{"num_hidden_layers": 10, "hidden_size": 320, "hidden_act": "squared_relu", "router_score": "softmax", "balance_loss": 0.00675, "norm": "rmsnorm", "tie_word_embeddings": false, "train_tokens": 475700000}
Below are experts of layer 7 (counted from 0) of a mixture-of-experts language model. Rows are named router (the router's row for the expert), up (a neuron's input weights, with its number), down (a neuron's output weights, with its number) and show model dimensions 32-63. Each number is 50 + 15 x the weight over its row's rms, rounded and kept within 0 to 99.
After each expert's rows: "mostly gets" lists some tokens that are sent to it at least half of the time. This comes from a sample of Wikipedia text that the model never trained on.

# expert 27
router:54 42 58 68 65 73 42 58 44 42 57 40 37 52 41 60 75 51 59 68 54 40 72 54 80 33 28 63 40 63 31 37
up0:80 73 51 15 48 49 82 32 68 69 63 37 42 25 59 46 52 56 35 33 79 45 59 64 52 71 39 44 78 46 56 54
down0:67 55 69 76 30 27 44 32 39 52 40 31 50 56 26 29 61 60 27 34 53 48 42 54 34 64 62 53 59 15 33 34
up1:52 44 69 22 56 72 50 54 37 68 65 74 42 39 43 64 66 40 26 59 69 66 39 49 59 31 69 58 51 79 31 64
down1:69 83 42 34 61 42 51 39 32 67 65 26 11 57 35 47 44 52 59 61 31 51 34 45 32 56 23 63 48 38 47 43
up2:43 47 64 59 67 28 45 38 17 43 43 50 59 71 47 37 47 30 49 47 74 52 56 35 55 05 47 60 43 44 43 51
down2:51 58 45 62 39 66 55 56 52 49 47 39 57 52 72 68 17 64 56 42 50 38 46 61 35 51 41 30 59 69 58 23
up3:37 44 41 58 29 63 63 43 38 68 53 69 20 63 52 39 68 63 36 55 44 49 48 65 69 41 40 38 75 51 67 45
down3:53 45 03 41 31 41 58 40 62 40 31 47 46 50 73 70 32 71 51 35 27 32 57 37 31 80 56 59 43 32 61 91
up4:51 55 53 70 63 49 86 56 45 23 60 57 26 29 64 60 71 18 71 96 59 67 45 49 54 62 48 57 51 35 39 35
down4:54 62 44 49 39 60 58 46 36 69 46 52 40 33 57 68 36 69 50 49 64 49 64 23 33 67 49 59 65 48 75 50
up5:51 64 40 48 71 60 39 56 62 30 51 62 78 41 33 79 47 24 68 75 71 42 41 27 40 42 70 65 63 56 32 46
down5:73 50 46 34 47 75 52 56 51 60 40 68 40 75 89 61 74 32 66 84 43 56 21 61 47 29 29 52 33 53 42 18
up6:47 51 78 75 45 23 49 59 38 84 43 48 63 55 49 52 55 43 52 68 72 34 29 44 58 85 62 47 45 46 26 67
down6:52 44 48 42 68 82 42 43 67 41 51 47 47 42 54 49 33 33 63 57 43 58 86 47 51 47 46 30 53 49 51 61
up7:55 48 75 74 66 59 52 76 34 58 38 48 42 42 63 33 06 57 64 74 76 35 42 47 69 63 44 40 45 35 36 77
down7:68 39 67 44 59 55 43 26 62 43 54 39 44 34 59 62 26 49 70 66 63 10 57 56 22 61 25 80 48 88 50 42
up8:62 64 58 72 34 44 37 65 32 46 56 87 33 51 51 34 31 62 32 60 63 52 45 24 50 44 43 62 67 57 70 28
down8:38 48 30 69 23 08 69 27 36 49 52 39 63 55 53 43 35 82 52 48 20 25 72 65 37 55 65 44 46 52 46 38
up9:47 81 52 55 60 37 69 45 43 66 61 58 30 53 29 75 72 51 35 63 15 38 38 52 63 51 57 32 79 56 44 68
down9:29 43 29 72 46 61 63 20 71 42 26 50 66 67 41 49 32 39 55 53 38 56 36 65 27 55 50 39 41 40 23 69
up10:41 66 66 48 46 51 36 66 60 35 14 58 55 54 60 49 29 48 55 56 81 48 50 28 58 71 59 44 42 25 63 33
down10:70 10 74 35 46 59 64 66 57 25 85 64 46 55 68 59 33 60 62 53 63 45 74 50 45 48 34 67 64 61 76 18
up11:74 67 43 54 17 43 40 21 39 61 69 65 33 63 58 26 48 43 33 27 55 59 54 63 38 33 44 27 54 54 60 41
down11:58 55 39 48 60 31 56 74 58 52 51 64 48 72 58 69 56 24 58 63 99 57 47 18 27 33 66 49 63 57 76 53
mostly gets: " Jos", " Jon", "aus", " Joseph", " Mos", "oe"

# expert 7
router:68 59 31 35 51 37 51 40 59 36 35 51 77 58 16 54 36 29 36 26 39 27 47 67 45 67 64 47 75 78 66 65
up0:48 59 63 41 71 61 54 46 45 36 47 58 57 29 41 56 56 63 25 62 61 18 77 31 46 37 75 42 43 77 58 40
down0:29 45 20 59 55 57 09 70 52 72 28 19 32 61 25 36 35 62 72 47 39 47 54 46 48 48 54 45 31 34 32 63
up1:28 25 69 64 19 32 62 52 51 65 65 46 49 43 47 65 73 61 37 57 62 47 43 59 43 31 48 48 60 47 45 40
down1:48 64 26 28 58 54 33 52 28 78 22 43 37 30 12 49 72 15 49 32 65 47 63 53 29 73 49 48 60 47 65 42
up2:83 68 66 51 60 42 52 54 53 20 69 59 49 35 47 35 39 63 60 53 61 36 67 16 46 51 39 57 49 34 46 51
down2:63 59 59 37 64 54 37 62 70 70 65 35 61 40 26 68 29 53 36 26 59 48 43 47 49 75 41 30 21 48 80 43
up3:28 71 49 60 89 68 59 66 60 73 56 54 53 33 47 28 59 68 54 31 54 44 18 64 61 46 44 44 58 51 56 44
down3:75 51 45 53 43 53 49 29 55 55 29 67 46 71 47 33 62 66 36 37 59 48 27 46 39 39 67 91 48 41 39 43
up4:29 59 41 50 24 54 11 47 49 32 87 30 40 71 46 32 52 57 93 51 32 66 36 42 54 19 40 79 43 62 32 74
down4:62 64 58 42 61 28 61 86 62 72 54 46 48 63 69 58 72 62 43 27 43 53 43 53 67 48 22 58 59 43 42 62
up5:41 58 60 56 63 61 59 53 75 42 47 55 36 36 71 88 46 60 37 57 26 99 63 54 53 53 44 55 51 68 64 71
down5:30 54 42 53 66 52 56 82 56 29 54 18 17 53 53 60 42 58 48 53 64 44 59 40 40 31 43 45 46 37 73 60
up6:31 37 62 37 55 56 49 50 76 52 22 61 28 66 56 49 45 59 55 59 59 78 10 34 65 57 54 71 39 16 30 53
down6:53 52 48 57 24 43 21 31 59 50 58 31 55 54 28 48 60 55 29 45 16 36 37 51 46 52 61 57 62 50 52 78
up7:57 61 67 64 42 41 32 99 53 30 44 74 56 55 50 62 69 34 50 53 35 70 44 38 23 56 68 70 45 21 35 71
down7:30 52 39 28 56 47 55 49 60 80 34 29 89 29 22 54 70 29 72 44 37 34 47 50 39 51 52 33 46 42 57 38
up8:43 64 62 57 23 65 49 37 15 56 86 57 35 37 64 74 57 43 50 56 47 29 38 46 33 34 33 44 71 43 14 58
down8:87 48 31 52 57 48 66 36 49 45 61 54 14 24 48 66 29 39 48 63 46 31 45 68 47 65 24 59 89 64 37 46
up9:57 31 46 61 22 47 28 49 44 42 54 65 54 44 33 31 42 58 74 34 60 69 51 65 19 37 48 86 40 39 40 79
down9:52 47 51 40 28 57 73 59 54 64 15 40 62 28 29 34 46 24 56 27 31 48 47 47 33 32 42 52 88 54 30 39
up10:44 38 54 66 66 27 74 40 59 56 57 30 50 38 48 19 37 57 55 63 37 50 22 32 66 47 44 54 59 31 54 44
down10:20 65 44 22 64 47 54 36 47 81 58 42 37 41 60 27 39 41 51 41 37 33 34 47 38 70 46 86 29 63 78 77
up11:45 35 66 42 42 78 65 38 32 57 55 74 43 45 58 54 63 53 47 59 64 42 46 46 47 46 41 89 61 39 46 57
down11:44 57 17 38 58 67 70 56 55 56 54 60 29 39 41 28 67 52 61 68 42 35 49 50 41 82 52 47 31 51 36 25
mostly gets: " and", " but", " while", " &", " However", " until"

# expert 1
router:21 62 45 36 36 57 60 59 38 37 41 49 19 41 42 38 45 60 49 55 37 53 21 30 55 32 81 44 53 35 67 48
up0:40 51 49 61 62 64 58 58 41 30 77 37 33 44 41 53 60 51 49 73 74 05 33 47 58 48 70 52 59 63 62 72
down0:65 43 52 65 64 40 45 73 44 50 69 45 41 52 57 00 36 47 56 42 44 25 62 66 52 40 47 55 47 41 45 70
up1:69 39 55 51 50 14 62 34 53 37 69 55 41 73 62 38 66 58 49 25 70 54 60 70 31 66 47 41 55 32 45 28
down1:26 85 59 52 57 30 27 77 58 48 52 54 50 58 56 55 18 48 67 99 40 36 40 24 53 35 48 54 15 42 34 39
up2:81 28 82 67 77 52 38 36 61 36 39 41 44 60 46 19 42 27 72 51 63 33 28 63 46 34 68 43 60 35 83 37
down2:30 61 60 60 51 58 77 41 37 61 45 16 62 48 33 36 38 33 49 39 71 63 70 47 28 47 46 44 62 35 51 43
up3:29 58 58 27 38 50 61 57 44 62 51 36 53 40 52 44 36 49 41 59 53 37 43 39 33 55 63 71 53 44 45 44
down3:22 43 51 26 66 47 80 48 73 46 58 67 62 59 59 45 58 16 21 69 48 43 38 48 35 43 67 38 50 37 50 53
up4:58 74 56 85 73 46 74 65 39 54 46 49 34 71 45 28 25 58 52 62 61 44 58 55 47 45 42 25 36 51 38 49
down4:49 38 68 59 35 27 53 30 57 60 49 77 78 17 52 48 58 68 18 52 63 52 38 55 50 84 49 58 17 58 42 51
up5:44 29 57 50 28 34 62 51 29 71 33 80 73 44 33 67 71 66 55 52 42 83 25 43 30 48 50 12 68 43 64 67
down5:58 23 48 47 51 77 60 69 83 33 42 54 53 38 54 69 44 64 35 42 38 41 31 64 50 60 60 35 54 50 73 51
up6:65 59 50 61 69 41 72 38 44 52 38 42 34 46 54 62 61 55 18 45 51 35 54 45 35 23 56 39 45 35 60 75
down6:96 23 81 74 40 77 47 65 62 60 44 32 32 42 58 32 42 42 35 57 51 32 39 25 33 49 38 82 79 61 74 42
up7:38 58 65 63 78 39 69 68 63 74 69 59 50 66 30 21 48 45 70 59 68 13 46 33 31 49 63 49 59 84 55 38
down7:42 51 48 39 60 52 76 53 51 59 68 40 62 36 58 45 64 58 44 56 44 52 63 52 73 44 34 41 37 47 65 73
up8:73 57 39 73 58 52 49 61 50 55 21 57 64 36 83 29 40 66 55 28 81 28 62 51 50 68 72 56 56 79 26 41
down8:89 47 52 35 46 55 22 57 63 52 30 36 36 78 31 34 91 31 59 41 56 61 70 29 19 63 66 64 87 62 53 43
up9:74 68 43 60 44 40 48 24 46 56 51 87 46 39 59 44 83 64 40 46 60 46 38 64 27 69 43 34 67 55 60 69
down9:28 50 41 44 27 39 51 41 73 91 77 45 62 59 47 73 40 66 49 53 63 47 59 40 64 68 44 44 63 63 28 79
up10:70 52 51 46 64 59 43 25 50 60 02 66 44 35 60 22 36 53 61 40 46 39 21 74 52 56 64 44 56 75 80 39
down10:70 51 19 53 38 74 83 32 20 45 42 63 44 63 23 55 53 58 63 70 55 86 58 77 17 52 34 68 65 54 45 26
up11:77 73 58 58 19 51 64 74 46 42 69 66 48 55 69 41 64 35 38 34 54 39 31 34 37 72 31 30 57 49 80 44
down11:44 54 58 59 34 67 37 59 51 42 56 58 41 52 54 39 58 22 19 64 66 74 48 39 12 32 42 31 67 62 57 57
mostly gets: " inst", " cor", "emor", " ter", " offic", " administ"

# expert 30
router:46 38 70 44 28 43 65 52 48 32 47 64 56 34 32 67 56 49 43 23 63 65 51 49 59 41 25 77 44 22 64 14
up0:26 39 52 50 62 77 44 55 50 49 15 48 72 42 38 62 56 51 74 62 43 53 67 41 74 62 50 78 54 22 55 63
down0:37 31 31 40 53 59 44 61 47 50 41 30 66 60 52 54 64 45 78 56 28 46 63 58 45 57 23 30 44 58 31 68
up1:71 59 56 56 49 62 70 47 42 55 33 82 47 74 69 42 58 46 65 52 71 35 44 52 39 55 62 40 51 41 39 62
down1:16 31 69 54 42 48 64 57 67 47 42 44 35 51 49 56 66 55 91 51 42 58 34 57 46 26 63 62 62 65 55 31
up2:33 50 50 33 74 60 48 66 26 38 72 59 41 25 60 56 22 67 48 53 63 50 53 76 63 94 66 62 66 34 40 69
down2:75 44 57 44 57 75 74 61 43 46 21 69 58 77 68 38 53 31 67 44 64 50 46 49 42 37 40 21 55 38 66 59
up3:37 56 61 71 41 46 26 16 48 48 38 40 66 18 34 29 63 61 55 66 35 56 42 41 46 66 31 57 72 59 44 59
down3:55 62 32 45 50 66 79 49 46 39 55 54 51 40 55 42 37 48 33 28 50 52 07 48 42 73 45 57 46 50 41 55
up4:54 53 69 47 53 48 53 37 27 72 61 70 66 47 55 44 50 65 45 14 47 46 35 46 53 54 37 43 37 48 66 46
down4:48 62 32 22 60 62 48 19 64 69 43 50 46 35 57 54 43 58 50 68 74 70 59 63 34 50 61 55 47 29 60 48
up5:27 43 64 45 40 65 70 53 40 60 60 55 56 36 41 33 54 63 61 64 46 38 63 61 42 55 42 46 33 71 47 47
down5:42 53 38 62 48 54 47 44 45 60 56 48 24 54 74 50 53 87 34 60 49 62 60 35 41 62 54 44 26 49 67 75
up6:63 57 65 67 69 34 54 70 45 83 44 59 54 39 49 51 55 60 38 41 61 68 47 40 63 63 30 52 42 85 52 33
down6:59 39 51 40 72 35 53 31 49 33 87 39 48 58 46 41 51 32 41 45 44 67 52 60 45 40 48 55 48 78 39 50
up7:15 37 42 73 24 42 70 43 44 52 50 76 67 62 38 40 35 44 60 80 58 58 32 27 30 37 45 41 72 49 53 40
down7:28 65 45 48 39 48 67 47 39 51 41 39 71 46 22 41 49 68 47 33 57 38 80 44 50 25 33 36 54 51 37 74
up8:42 56 61 68 65 67 30 53 57 42 32 49 58 43 27 69 31 26 50 57 35 29 50 58 43 28 64 39 53 49 63 49
down8:34 46 78 58 70 76 64 55 54 76 63 53 43 30 33 43 46 21 46 55 44 42 80 42 54 70 52 32 49 50 33 39
up9:57 73 52 70 41 55 62 59 60 41 36 68 49 55 58 41 35 63 70 60 81 20 42 77 19 37 65 53 84 68 51 26
down9:50 53 66 34 32 48 29 45 75 55 76 56 29 43 35 25 74 45 48 39 60 63 49 55 34 53 55 77 37 68 59 66
up10:63 57 40 56 66 40 49 32 33 62 51 58 60 88 81 38 27 32 73 23 56 63 53 37 46 47 24 34 45 54 52 67
down10:52 32 52 57 46 49 42 42 53 35 68 54 67 44 35 69 28 56 32 61 60 59 62 93 40 57 70 39 43 45 23 37
up11:31 40 49 44 56 49 54 44 52 50 30 65 41 18 49 35 65 59 66 04 50 48 42 79 30 35 47 47 71 54 26 34
down11:53 64 49 65 67 64 48 66 52 37 41 37 63 54 60 52 38 38 82 33 50 20 45 66 42 44 63 44 35 73 34 61
mostly gets: "omet", " person", " Pan", " phot", " econom", " mot"

# expert 17
router:34 37 61 22 72 43 66 37 68 63 70 38 44 50 63 40 39 51 29 53 63 69 45 42 58 39 43 53 46 49 43 24
up0:86 49 48 54 41 34 50 52 56 57 31 64 26 53 53 53 53 74 62 37 62 71 49 61 39 38 51 74 33 56 69 36
down0:41 54 28 78 30 46 33 62 31 43 60 41 50 37 44 60 45 63 63 33 26 36 51 45 27 39 62 42 01 40 52 61
up1:62 71 49 24 59 41 31 56 42 52 51 47 49 14 52 65 42 71 45 24 52 54 30 76 68 55 44 57 45 75 64 50
down1:72 63 52 35 35 55 36 74 53 76 54 29 24 42 41 47 55 54 37 51 46 13 43 52 48 66 62 41 23 40 61 50
up2:46 64 54 56 56 34 27 43 63 53 33 51 20 43 44 52 40 60 65 62 54 51 22 44 26 54 22 75 79 29 56 60
down2:47 28 19 51 50 54 55 52 39 68 57 46 44 35 80 61 23 46 36 23 65 63 34 66 65 36 52 61 22 64 48 35
up3:49 35 51 54 32 39 51 52 34 14 46 53 43 28 50 73 47 80 57 32 57 41 64 53 38 65 40 22 72 49 22 56
down3:72 56 70 50 60 55 59 65 62 55 72 53 28 74 39 56 37 62 55 23 48 45 57 65 50 24 33 51 59 32 46 57
up4:45 36 80 33 49 43 62 41 65 55 36 60 43 64 49 73 34 58 49 48 63 53 56 41 74 57 35 38 77 46 79 37
down4:52 70 68 54 46 60 61 42 79 55 74 67 50 62 65 27 35 53 37 53 52 37 50 72 43 51 46 37 75 59 67 48
up5:67 59 59 39 33 59 29 66 52 48 31 59 34 53 65 30 15 61 41 45 74 63 37 36 69 62 49 63 67 50 57 30
down5:56 40 08 70 77 50 37 40 63 45 67 38 56 25 42 59 36 57 46 68 42 59 24 59 56 67 74 12 34 68 77 34
up6:60 66 45 59 41 67 41 62 51 25 38 46 45 28 43 47 36 51 39 68 50 66 50 64 65 26 51 30 21 72 84 78
down6:40 67 38 37 59 38 44 37 57 76 55 36 55 33 44 63 34 58 42 20 56 55 36 69 38 62 44 57 56 34 83 72
up7:70 44 52 41 21 31 35 41 46 63 47 50 61 31 63 32 61 52 45 47 31 62 49 57 50 58 69 52 49 51 39 41
down7:57 46 55 67 24 49 17 66 42 45 33 37 58 35 61 47 45 21 21 31 53 48 61 64 32 43 22 44 42 70 48 64
up8:45 64 54 51 52 36 80 60 49 29 45 44 58 40 50 38 86 54 43 47 28 61 55 68 69 30 32 55 57 66 50 42
down8:52 44 42 49 63 73 68 55 60 55 48 43 44 39 54 59 27 31 52 54 66 61 63 67 38 57 62 55 49 45 49 42
up9:77 33 79 42 57 66 63 55 36 52 45 36 39 49 46 46 33 42 67 60 45 45 55 47 55 61 70 37 57 50 37 34
down9:44 21 49 23 65 49 58 31 36 36 58 63 79 21 63 33 35 34 67 51 43 66 40 52 60 64 58 51 53 29 62 66
up10:32 51 68 70 68 47 44 50 34 52 40 52 36 22 44 50 65 75 78 58 61 61 34 33 54 40 47 49 41 55 54 84
down10:55 60 35 53 43 62 57 26 67 58 43 59 67 64 68 53 24 52 28 52 35 59 53 19 45 61 34 64 54 52 49 65
up11:77 75 49 66 63 56 60 50 28 65 31 34 56 53 36 90 49 50 44 65 42 44 54 57 36 46 68 12 65 50 30 62
down11:49 61 64 48 46 66 58 64 39 72 45 56 46 57 58 43 47 73 58 64 50 64 77 64 37 44 12 26 67 62 49 54
mostly gets: " worked", " find", " working", " see", " wrote", " stand"

# expert 6
router:43 90 65 62 56 42 59 37 59 45 66 41 40 63 43 48 48 45 62 47 26 34 47 50 86 56 57 46 41 49 15 66
up0:42 47 76 42 56 25 44 78 53 38 73 66 63 45 57 50 44 47 46 51 50 31 20 47 70 39 71 63 28 51 53 48
down0:45 83 52 55 61 58 64 45 63 54 47 41 72 43 67 59 60 79 68 60 63 51 39 57 79 55 50 28 39 17 53 59
up1:42 32 59 43 60 18 48 53 64 44 50 37 42 84 67 31 62 52 49 09 53 44 49 55 49 54 56 40 58 82 50 36
down1:34 45 58 60 38 51 63 53 40 63 22 54 45 24 77 44 35 51 46 30 34 38 59 53 29 47 50 33 66 26 19 48
up2:42 17 68 40 38 50 64 19 28 76 34 63 35 39 47 23 48 56 41 53 44 64 18 64 69 56 63 51 81 46 42 77
down2:53 28 73 29 39 54 29 27 55 39 53 65 33 70 45 63 41 59 47 43 44 36 57 50 84 62 27 52 46 65 26 48
up3:74 63 72 64 59 38 72 39 47 46 37 61 51 28 43 50 41 48 62 26 53 60 36 40 64 38 43 40 50 56 60 53
down3:48 70 28 30 79 19 71 67 31 51 71 51 55 66 34 36 67 43 40 77 57 30 43 38 37 51 68 47 48 46 72 33
up4:50 60 54 81 81 54 62 44 57 59 64 48 67 52 67 25 84 59 39 40 59 70 56 79 31 59 54 55 58 43 44 24
down4:57 40 36 48 35 45 71 65 32 30 41 69 52 51 40 36 41 59 67 74 54 52 41 58 45 39 62 68 52 62 33 55
up5:35 64 57 43 57 58 32 50 63 42 53 62 69 35 94 39 36 40 50 33 72 39 33 57 55 60 14 07 69 54 55 65
down5:57 50 55 29 31 67 37 88 42 55 55 37 49 46 61 57 66 45 43 49 51 34 64 55 30 40 38 77 48 34 40 76
up6:49 49 57 33 54 74 19 39 34 34 63 50 66 57 56 42 50 62 49 66 77 36 71 42 42 34 33 38 50 57 59 44
down6:70 39 55 50 59 22 38 38 44 42 64 28 80 37 59 34 75 54 64 62 55 38 63 53 40 51 50 73 56 28 55 44
up7:59 73 39 30 19 51 42 58 65 42 26 72 60 49 63 62 41 42 79 38 66 32 52 59 58 43 43 41 56 56 66 29
down7:39 44 44 52 32 41 31 58 52 38 58 42 53 41 61 25 50 61 44 42 34 22 61 21 32 75 38 28 40 51 72 42
up8:82 35 55 48 48 30 54 39 37 60 55 39 58 37 66 83 55 26 44 55 27 50 55 33 69 41 64 38 39 55 35 70
down8:39 54 73 39 40 64 62 46 55 35 41 77 57 94 81 63 46 32 56 41 33 46 34 25 37 60 50 17 78 43 27 72
up9:65 83 57 68 53 49 62 84 36 60 24 56 43 66 49 57 44 58 70 49 68 25 40 60 28 39 57 50 38 53 50 47
down9:35 81 41 45 42 54 35 62 46 25 68 61 49 46 46 41 17 40 46 43 45 26 43 55 33 97 63 75 37 40 67 36
up10:35 60 32 32 75 50 73 50 60 61 55 42 16 39 70 46 50 35 77 11 48 40 47 63 57 38 63 46 60 35 47 49
down10:48 62 59 64 42 56 43 39 48 39 55 30 75 74 45 59 33 39 42 57 49 45 68 61 48 44 59 43 72 29 47 43
up11:35 55 49 92 26 49 49 35 54 35 39 61 23 30 26 42 45 45 44 30 66 63 39 60 46 62 58 51 43 20 50 73
down11:53 77 50 47 67 34 80 69 54 65 52 47 70 39 47 64 42 52 60 62 35 64 67 52 68 37 38 40 34 32 44 53
mostly gets: " Sir", " Chief", " comm", " Comm"

# expert 3
router:62 47 69 44 39 57 84 51 42 66 30 50 23 21 57 51 72 50 54 68 70 12 37 45 54 39 55 16 67 51 57 33
up0:65 32 62 38 38 46 51 75 52 51 57 54 46 28 33 38 32 54 51 47 43 36 77 48 50 68 54 31 62 42 51 75
down0:53 30 34 53 55 35 62 62 61 27 83 31 45 49 43 48 72 68 57 49 63 46 50 63 70 68 64 80 89 51 62 42
up1:49 25 31 37 61 65 53 49 43 61 79 45 37 79 48 44 56 30 54 46 46 48 57 38 63 41 25 66 48 59 69 44
down1:60 42 51 49 29 64 43 15 59 68 59 50 56 52 42 46 50 29 56 64 55 54 64 78 68 47 64 56 61 50 40 74
up2:69 38 61 58 32 66 28 68 40 66 29 23 14 31 87 12 26 38 35 28 50 20 32 47 75 70 48 52 62 58 55 48
down2:51 48 25 69 48 50 46 42 15 51 38 60 46 65 49 67 36 73 47 37 70 57 68 39 61 40 42 28 56 29 58 70
up3:74 42 67 50 74 36 38 42 58 47 52 52 52 59 81 63 38 39 48 37 16 54 32 42 66 54 73 58 48 46 38 76
down3:65 50 48 60 42 55 63 35 47 37 83 33 77 51 66 48 39 62 48 51 47 59 97 68 62 59 61 80 42 60 53 23
up4:43 25 59 59 32 11 57 50 35 68 53 51 41 29 55 49 60 59 48 48 39 46 37 61 77 46 75 59 45 66 25 65
down4:47 61 46 27 49 28 45 29 29 48 54 74 43 43 42 43 47 74 58 35 47 55 70 33 40 39 60 59 55 62 29 39
up5:43 45 33 72 85 66 55 49 23 47 64 44 41 51 56 31 63 78 56 26 48 52 53 34 66 32 65 75 61 42 69 53
down5:49 33 49 59 32 62 67 47 34 35 65 55 52 59 36 60 44 35 30 48 79 57 62 39 62 64 84 59 68 55 46 39
up6:68 47 74 57 57 44 58 65 35 57 42 48 37 49 51 48 42 47 48 52 29 51 71 49 36 72 87 46 59 70 48 66
down6:36 46 27 38 54 56 63 35 49 41 57 83 41 30 47 32 47 39 61 42 37 52 44 74 48 66 75 50 44 28 39 23
up7:84 33 27 51 83 72 64 68 67 57 48 63 42 63 56 53 64 34 72 44 56 57 60 62 50 84 61 61 50 64 47 83
down7:57 50 64 48 59 32 60 65 47 50 54 45 39 61 52 33 55 56 43 30 62 60 80 67 33 68 38 52 26 49 45 54
up8:64 54 57 26 48 83 92 64 65 63 65 60 77 72 48 65 43 62 89 43 36 54 42 10 47 56 33 73 46 50 46 74
down8:30 38 47 52 52 80 48 53 48 56 51 41 72 39 40 34 26 41 40 47 36 75 44 49 36 65 32 70 52 41 42 26
up9:49 34 27 55 51 25 74 36 27 42 48 94 38 35 53 34 19 43 36 60 66 49 50 32 66 31 71 22 33 38 53 34
down9:42 40 48 50 50 50 66 43 30 70 64 29 71 65 55 44 42 50 46 56 64 56 29 35 69 54 39 47 57 53 39 46
up10:48 33 35 58 71 81 65 41 70 68 54 46 42 31 48 49 32 47 42 62 66 36 56 65 46 50 59 57 34 61 44 38
down10:45 34 30 44 49 45 49 46 63 24 62 45 61 28 30 52 71 43 65 45 61 35 67 33 47 56 75 87 33 81 75 51
up11:24 54 81 61 73 34 29 26 55 60 53 66 51 46 65 37 77 68 46 49 55 64 65 50 41 76 28 47 24 51 54 53
down11:38 39 48 43 30 64 54 32 36 55 63 67 52 39 43 53 49 61 49 32 44 30 32 66 28 79 57 72 61 73 30 47
mostly gets: "uation", "ences", "ility", "ments", "ilities", "itions"

# expert 28
router:25 51 50 49 56 64 54 70 28 49 55 80 43 69 44 47 62 38 58 74 50 63 41 66 51 36 87 66 54 35 61 71
up0:43 34 54 59 50 52 48 68 40 61 51 41 45 79 52 29 42 51 14 32 42 48 55 35 70 70 64 41 35 72 75 61
down0:37 55 51 11 35 28 43 44 57 52 46 28 44 43 53 69 76 77 30 44 67 77 39 29 46 59 42 38 24 32 68 49
up1:57 29 35 36 84 46 41 39 62 55 36 47 76 27 62 45 31 48 38 44 64 54 30 61 55 52 56 51 55 60 52 67
down1:53 61 45 48 49 54 66 64 43 36 48 49 32 43 66 46 48 37 69 71 67 77 55 25 57 55 53 37 47 27 59 43
up2:46 55 85 54 44 56 25 61 46 40 49 50 22 45 71 52 53 60 52 51 45 32 30 59 53 66 61 29 74 50 51 26
down2:70 39 54 47 46 49 12 40 61 64 59 29 24 63 37 52 59 67 39 44 35 28 49 60 46 55 61 72 60 71 53 56
up3:67 23 50 37 75 35 73 56 56 37 33 45 76 64 54 75 37 65 57 55 41 52 46 28 31 45 55 50 49 56 36 64
down3:77 56 90 56 45 40 39 69 71 32 38 56 45 62 60 53 50 64 49 74 35 57 53 39 58 65 41 81 39 36 34 33
up4:66 68 67 66 48 65 31 46 43 49 52 70 49 45 52 35 53 56 69 42 49 51 34 74 47 48 60 54 70 34 46 31
down4:47 51 53 44 33 47 28 36 46 58 41 46 50 75 39 61 68 41 58 65 42 26 64 49 77 51 44 41 34 42 48 50
up5:23 55 66 45 63 38 66 46 39 49 54 38 48 38 51 42 58 61 25 45 72 44 63 58 70 36 47 44 60 57 53 62
down5:37 42 54 48 48 49 37 56 42 50 37 49 45 36 20 53 57 70 44 53 55 41 41 52 39 32 64 54 27 47 61 79
up6:45 63 72 50 54 57 55 37 38 36 47 47 48 70 42 34 36 37 46 57 37 54 26 39 58 69 43 48 60 33 71 47
down6:50 46 46 39 00 30 50 40 40 60 49 60 63 40 36 43 73 62 44 47 56 58 53 47 77 60 58 45 47 23 49 51
up7:47 41 56 42 51 45 49 68 30 79 26 51 37 55 86 41 30 50 52 16 24 44 30 53 56 31 59 29 31 42 20 42
down7:35 53 53 58 52 27 45 30 70 47 22 45 67 50 12 56 64 23 54 57 50 55 58 57 54 43 56 27 59 52 35 35
up8:49 51 31 32 49 61 78 63 65 72 38 74 39 41 33 33 36 70 27 50 53 22 44 34 29 61 44 40 66 76 64 63
down8:32 75 48 41 45 42 47 71 37 61 37 09 36 42 61 55 53 54 22 57 24 39 64 47 13 46 48 65 56 41 77 64
up9:75 66 68 69 39 34 73 57 47 45 47 31 39 65 57 56 86 59 46 65 72 70 41 76 58 17 32 46 67 49 41 80
down9:42 40 27 47 72 55 11 62 43 39 62 52 60 88 57 66 65 57 64 62 72 64 71 63 46 39 72 51 35 40 63 62
up10:35 57 55 43 57 48 73 67 58 25 27 58 52 61 54 61 65 63 31 46 68 39 44 60 29 27 54 51 72 50 86 42
down10:54 52 46 44 53 66 65 59 20 52 39 31 71 36 45 59 48 67 56 60 42 39 64 37 75 26 41 45 59 42 24 47
up11:44 54 67 68 62 52 61 44 53 57 67 54 40 46 49 77 53 49 69 66 39 22 37 54 42 51 56 49 87 48 81 44
down11:53 25 46 46 84 58 70 26 38 37 33 61 25 39 43 51 42 65 48 71 12 64 50 63 64 79 58 74 36 41 34 46
mostly gets: " village", " rel", " town", " north", " area", " south"